config = dict(
    router_score='softmax',
    routed_scale=12.9,
    balance_bias=True,
    router_logit_norm=1.0,
    router_bias=True,
    lr_router=0.00092,
    norm='rmsnorm',
    qk_norm=False,
    tie_embeddings=False,
    init_std_up=0.0183,
    optimizer='muon_variant',
    beta1=0.93,
    doc_mask=True,
    dataset='wikipedia_en',
)
Below are experts of layer 4 (counted from 0) of a mixture-of-experts language model. Rows are named router (the router's row for the expert), gate (a neuron's input weights, with its number), up (a neuron's input weights, with its number), down (a neuron's output weights, with its number) and show model dimensions 0-63. Each number is 500 + 25 x the weight over its row's rms, rounded and kept within 0 to 999. Numbers have three digits each.
After each expert's rows: a language model's description of what the expert responds to. This comes from a sample of Wikipedia text that the model never trained on.

# expert 17
router:482494475525475482511477485496484480478498481524489537481528499468494461517523516457518471481527504526501536494467456494472541472529529537477491466486535488504531486475528492491551472444532527
gate5:472504450544516483475507540502499468533499491481547492498480509475465497519517487515524539536535493507498472514481509508518516475472484525493524464544507502490436418515497477499543457462497470
up5:494492496481542501500541555472525483456571502479506501520496467472423511534538519519454488536527501533498489481478503524492523480482481496488522467526458506492491485493499519524529480517496478
down5:546494523531510505484516498493504467503522543527511464515524527533513496469478456491530513460507474514489491539487485477479494469549507531508516462498546470519457522476509507443487491518573493
gate6:436519466534469448483465490507483550528497475458499502519500508482515505518490530501509488531534473509493488486446522531478504533540507515464481488469502470484471507486509523506480492499536477
up6:483527453474536549451491509523491508523523504452519529539493484505484513540511498490514536500525502512535521533490505520518497529521491522482509458516496498475464492519492474570469495495534552
down6:504524461523478530519489476521461520510513485485491511531509482478476503527475486470507490517476441483511533523482517438494464491525498481510501475538474532529517517491485468478493482532509472
Capitalized name words or geographic nouns right after the, often starting names or titles, such as the Sun, Gulf, Mount, coast, Middle East.

# expert 48
router:506516520445509526553449496558500510512508459509464503479539491536504506483526534488501504489449496468512486500522518461503491469490480479455497487525537485503481526517471476473500492472496466
gate2:511549464488471534503512493494469514487510511487486494482469461535547495546482516508458489523550480519535513486480475511490515506497508492479548484516501505469545516552517522526524505470490485
up2:501503476570492468496495517496523465487490495493518526468543496516516481465448519517532512565479452473500489453496534503535480533518516502445507462561492497503519501479512506518507513472518494
down2:505436481513515511552543544454519493480528466440456522536479491505476509463500478514463536544493558470487506487499514491509470520495509547483528515465497478470499484460520514499490512489520531
gate3:480473494495541515502516554524497482513531536470501506470453482461462543513524501505504502475524483509462488491512512518466536489491505562499499461470550505520456517498531490479481514523506496
up3:472499546509482517510450465498469468473531516524457489526507483482464509517538492479544533482545527493523484489493484506509487503530488487557511464474495503518523506507473465536522483512475481
down3:502499470542487485503509547464530526533516520468472569499450468509487479524519479504511531518531430500526512482482488475487476465527515504516481493479460489550483447502479460532527546518474487
Inner syllables of South Asian, Arabic, Slavic and Spanish names and places, such as Sar-aj-evo, Mah-ar-ashtra, mad-ras-a, Kumar.

# expert 60
router:494458467486522499478458475490532510500516464491494491509496526484459482516487531433541509499534447546521508503528518495457465461513500461469509526480481529521507495527491491537496537510473507
gate0:487526523515548468512474487532511512511508465465511519489498501469524549548484481463513504500512504496526488497474524511528515505553499515485537526495547483521498470539498482499501527535476510
up0:521538526470478484508542500486508510460495483483527532482459483486483504488481462486517528478462477477476519512514474529484439546459488528518486510509504530547483530515536534479445510533519477
down0:522479516508517509513534491541488495536524497479487514543551478483483490533488507523510540491530529495478493508503514472534486508487481493524473441475459485488503505482470501464505467491509478
gate1:470503544465486480503565495503541437508491513475520522494491470522512490480485513518489528520521535475520492480533499486488476515460496486520490469448528506504482499540478484491537462510500519
up1:530482502497473536509540497478495487481527515482480509457528470501494509493494474458521471493515513467487517545548451471517462521523504507503499485534492531462532512518479521490534471445480460
down1:517482444484477492488485514534527494521526495499481531541498500506526525504455488489529487505435496508516521508518444490498473490486504491465531500534513503491538500471542515465488454508475517
Linking verbs in defining sentences like is a, It is, was, became, especially species stubs such as It is found in.

# expert 2
router:499552511522508484469524517481505506460465549523499493522512495538517493466510526513509474513488509484502506501515509481528530491468450496503507520494525521457485484477473494504491448529485446
gate6:513485480533517508500520538476487517493474525530476516499555445474523504481515509525483531484501553520460521473520525476507523507472536540532513489486506492462454518511510514484471485480480504
up6:475519550497531513479501519494534510465520511482477492499475490462480527486460467442506495526438472488506501475494518517484476515455528488514512487485518503509484463519472461494513485535448536
down6:538508481474528479477501527509488477498498480484530511460502511497474473492512488510466517459518525528483488501523496487452476474525504503499505504555488485505480485502474539494490516492503474
gate7:478459486485495498479523502490494542443493474518477478505478477548506525474498475514523452501561506456506482483518493541495502550494501518485482540462491470537495466483484496551475507538498543
up7:534512446488508481480494538498509473505483554472539527481493511459517489545465508510502491490489456547498548514499530499500537462548513523490525493542500567479476504472513541495521439455468463
down7:516509506544495518495458491469472461539498510520514492503494529485530456520524491515471538481503511477543502509437465428484498477517481506483503500488477520465542502505511505491538506514501503
Line-initial pipe tokens and first-cell words in markdown tables, e.g. | Party, | Year, Daily mean, United Kingdom; also list dashes and numbers.

# expert 16
router:500526454502462467486529528511532476526512542477492466461441519505492514502455492479475519504527493503470521502503518486514478556484520513510490501501478525472492494471530545508484514475489502
gate0:498514460476505507528488507526485512492478468481474491488470478436500482484516494495508510501541468498479480562481487515481460494505496550497468498517517524553489514504486481521523504492416504
up0:506529507523509512466528534517544460488495536463472501521482481521495466515526511487504477479506475499522483479497487497547476521542477497507485556468474514497527470478500515476490507495541537
down0:474495467498488485540520549490540487507501507490504531491509492471470430491519509517470466479468490527479496554485479517526491495497500510497478484522550488505469467493536518533484496498480533
gate1:473548507496482506489511515484497499454515483460537484559523529525510546464524495494481501496500465497519528505515529493487502506477506554478500496513462457477532506501468485525492490495515500
up1:492507515461530469490511485463511525453463491529491537546492513491491528521500501505520483511503518523500491507464504545525529538503512536525470527561481501519535484522526481520544496475510561
down1:485518506534476481507488473520502467493494522488482528477536482504495520470499543506496506477522483539479498519499529484544454511517467470495483513457487537511474479460486469501493466516546507
Consonant pieces inside Latin-derived words, often after a prefix, such as soc in antisocial, c in intercourse, ext, dec, acc.

# expert 29
router:524466460491486488456481484509480498484474485525509499491481488483474490497546509445494485501472499521506475483500487506460493550511502467479492506517478502487493474532453493506478506468483529
gate0:549496555542527524494505527504497496516515505507490530506499481520488470512548450453527497525486505524534467487483538469505509547499534470463489518479511476511465451509470527509516507475447496
up0:551516495473525524456504476459476496481492534492529504495445472492470490507546483496534490494489520525488484460531496459494506456496506494483491467516506543507511543462483543522463476497485474
down0:544534502475536596516511526504492495498530508483492527483480487538498489491533509530491494485534482502469501489517491487539488538555451487515517529558483480504522465490474548524532463547461533
gate1:527524466472485490487505471536501498496547492526550532477546512508501527488497504490525504472489517484506466541527468542495494479470473489485495483489497466522471447495525476506534488508521505
up1:514490483477502520556502533525486511526494505454521526550538472514504480482467548527445492488502502515491495497512514509480517528506510505485467477562486516495528517541569490526481569517515485
down1:503488483524511528540506490507500487496487516508473498528480497536493480510483552494492483573522531518479490506511497491496562533533528446522527507542520526502483528529498475532464516497495473
Opening fragment of a lowercase content word split into pieces, such as gen, inter, spec, larg(emouth), consid(ering), pot(ency).

# expert 6
router:461494445505533516495510500489471508508500519525498527495479498452478517519517484513518510505474461485523464472537463506542512502511525503487483487480502449501455452512488465476457519484510515
gate2:510547491509561514468467474491508499492500527496482474493493489498481510454468456507519493486464513538506457460499491521531554475501468479490433468503506505505484508489500516497502484513540512
up2:509498488558551491466530513517473479519480562468466519507510465482466483489466453517542500498502444471515488518499489514509510511534500529510512494494482475482492501527527514514500503516504465
down2:506467459510523529487476506499508520591533480449522510485503463488471462528529499507525469507508492512486498484510483520508561492487482520505481519520507449507514464507494493510505514480528553
gate3:496476478471539496488496513526540427530506523467498506484468517474503490458461483482494468523469484487497503518467500510491446496505510479513465497451477475484516491497499492508465494519496480
up3:518492489496439507468479521475463514443549514488464515511501507518519525510479505499507510492543473452506471487494496456512576503498566465482495487520487488529527496486533521465497515483526477
down3:475537503513515483537486544456503487465508478509518454521541485494503509528510470516518544463514495474515507511510478501491529511457513511535513499505503542481511507516503494506514512465499526
Short consonant-vowel pieces inside rare proper names and words, such as Ped-ag-ogy, Che-rok-ee, Holl-id-ay, Oak, Lem.

# expert 14
router:470500507504489490504523519497494467475467549496511460512459510469499500523479495530480509520548522524475467474460454511497511519535526504538479504444519501510484489514473537514481504512526468
gate0:502494459524501457478500503535446496498502482474466528468467469492515524511538512498537502484479546500538510497507532510516464534513487494497533508477476547506495490475501506504514532491533551
up0:512470489493439469501512478493513515460456517502502508516509520513486504515489473513517458475472543448520468528471502494534498497442508474521466483485520531501505474472504502492482535512491517
down0:522483478501491494493539485499499474486520537468486481495440491543467499488523501538533473459527526496526512473475475509466459495499471466513511481474523541515456504517477521531499544498476515
gate1:543506535485532506504515512523462511501494509457536460488494527542530495507506510547491552500494494509456515510466516527512494513501493482509453488459477458545542476510440498498479494493530515
up1:552514478493526510512504516489518488508484498502464513492516482451491487495504533487489498469498503500538499557560478472485466514491480490474454507479514512463468543449485456475489506489505504
down1:477541499446474474464477541497500542459471547530483515482479514491517527503511498475501485521538451513499525502527523510465467503450513543481504512477489475500494531483491539475473479506490535
Word fragments right after a capital F or f, e.g. F-ir-mino, F-ond-i, F-4U, Tydf-il; also lone digits in score tables.

# expert 59
router:507510500505513479482517509522467551502473481464514481487518545527532478515531529495472512557524457520476493486507523464502501492493536492554522526443497538513541516471471516497530499530463521
gate0:511483485521560470463525501467525494494495486497577497507516499464467476512508502496510507548516507481549492507498516488520471506497518509496486492529549509492481480481469464489483477521511456
up0:471526533503505542522479516524510494508536564472497504507492508492485528531503475521507536506487512447487510502495444490474508499518491510502529469494470518470481497499482517509530447510464528
down0:517544501490530491504521519463522448470483537522468504490517527492463504479498500491509494513514446500530509500489487505520529505467462532488496497514514513471496505562525484466543472505513512
gate1:502472513555521492496501486545525483503522511502529516518443486490482466526477504489478511493536475500497539494445478514501494513504501523497524485461513483488481560543477488496495540467451500
up1:511471491482501488511478465479467500473471486492483481486527526478467494480466485474554525516505467529513478489546510471522477481460491487494494495490502541494483509514473526460499515497523472
down1:479468432505481516478481478496566493529479497479523517498514444477475491504505497459497518472495493443525510486555513507470513510525471482467486479545477501513453503498500498485484499501494523
Possessives before nouns in works and biographies, such as his, her, their, 's, of his debut album, her skirts.

# expert 50
router:501477512482486526502539491512490469519509529497484497532515484512496512520504510524551512483476494460538477476530509513545546459487516503477466509480519525470493499485523493509473529483500484
gate5:505506458535516474522548505536484502488505479473513543495485530496514490486484451536489513485488503470495501486503460508506505536472488488525493534483475475488470477551496487485472491529486491
up5:468505542538457487478497547481487505516507509478507525520486532487489523545492534472500501505556498503470522530454430529492466495464522513510521524463518507519492506498482489457479494465505462
down5:481483488485451545497491529472454491507522522501489497538467514483520532537521505494549484483507524523475471524432498493499456496503545488498505490447474475507496485481496522449510500469482469
gate6:473527507496442492496476470499534495463515479487523514524485501524506515460493497481519543555546523531461462526507511573445505480464474535468520526476521471503540483514519474490487455520500485
up6:509494471506501548487521485495520460530500518501519490478531509469530435491487508464495500498562529477445499519484500496536471475496514510465511486457467516483520499485505502495451546504495452
down6:477491547510490502473455502511510522501485509476481469472507524480536489487462515528466487531538479488438497518484527521504524534488494519463469499482508471498501481496513488497488541508477501
Ending pieces of proper names, mostly places, such as -ford, -ington, -berg, -bury, -ley, Bangk-ok, Tur-key.

# expert 34
router:564466527533520484543507513493522489525475538539507488505522532489508517511535503494498483521492507470493428484517522475518557501473484448488490473503506530516476485477489521504511471517480536
gate0:485525491508484520493495502544537512514528500471550516486519487489530544464468490537518514457471520488486502525523500515540465505545453524538499477481469507538495511533492534448544524490485451
up0:523480486523540470523544509510507483521497533520476493524450510473517482486517519464530529540500539464505486496462472477485492460500492454529481534505508482510508525517504491515508476479497523
down0:511472521533524455492535535515490489551449519518511451527518476503474490509522466530510497468502530510499497509506493491550519503536493505474461532513483460522494464495522459485483488521482501
gate1:453507481521519531472509457487548484499532531477484494498531492503518546524485486510482480508450493480554525552496482522501448541522537550496510529501488534501482474546519503482516504495474478
up1:516494504491507506523507456483534492499494482537471535475510467515513473495486537530496508486504448508503492503492494524491502526492515508486528524484481507456543485487509518553515490567493541
down1:510542495520513513488505538460493499488499509512415496538499484528465495489542476507484542490476472499543491515475493539499503525445449522496516519530473497504507489494519522495479517502514470
Leading digits of years and numbers, especially taxonomic author dates and table year columns, such as 1 in 1925, 2 in 2016.

# expert 62
router:525528504550522508514498502504503505493480465498515516538511537497460493494508498488542483520502454495541518522508512477515503482446528502482503492530452452499510524528541477521509531515504488
gate0:497487486491472528525515486557472509497512472496485526544521549529498496466524476507493538489535545488533524483508473549545518506530495479481485498512499516515529482493498473471534520511472479
up0:510496467519457497517497520500461488537512525515485520503546506516529517501484499485506490499551505521571478508496548556490470532514529471456472522488512493458503499516501527488525505512532552
down0:532485533493488494503493514495508496490527487517509485478533497482520502509510498525454518473492523535529485492544525485490463561491537517546479551477477521530491490457498514533526465499478435
gate1:522458502446526510494531513517544488496474510542532480451513473548524502479499534470511537513506507539479491456503505556508460487510484503543463503487540498533528505522502497475490510500510487
up1:499503486507491481505507482487548520522498503504479473530505497488462474533531519532522495507477485516543528504513487432480505464488521468471492500496477477492507519537500496493481512499504496
down1:485550468535510497515477505507479505491512513501507505498505493483510524507465475535463470560456484491504518487510460517494486476486525467428491491504472503506490539480533503504495493526531486
Prepositions introducing a place or institution, such as in, at the, moved to, was born in, located in Doha.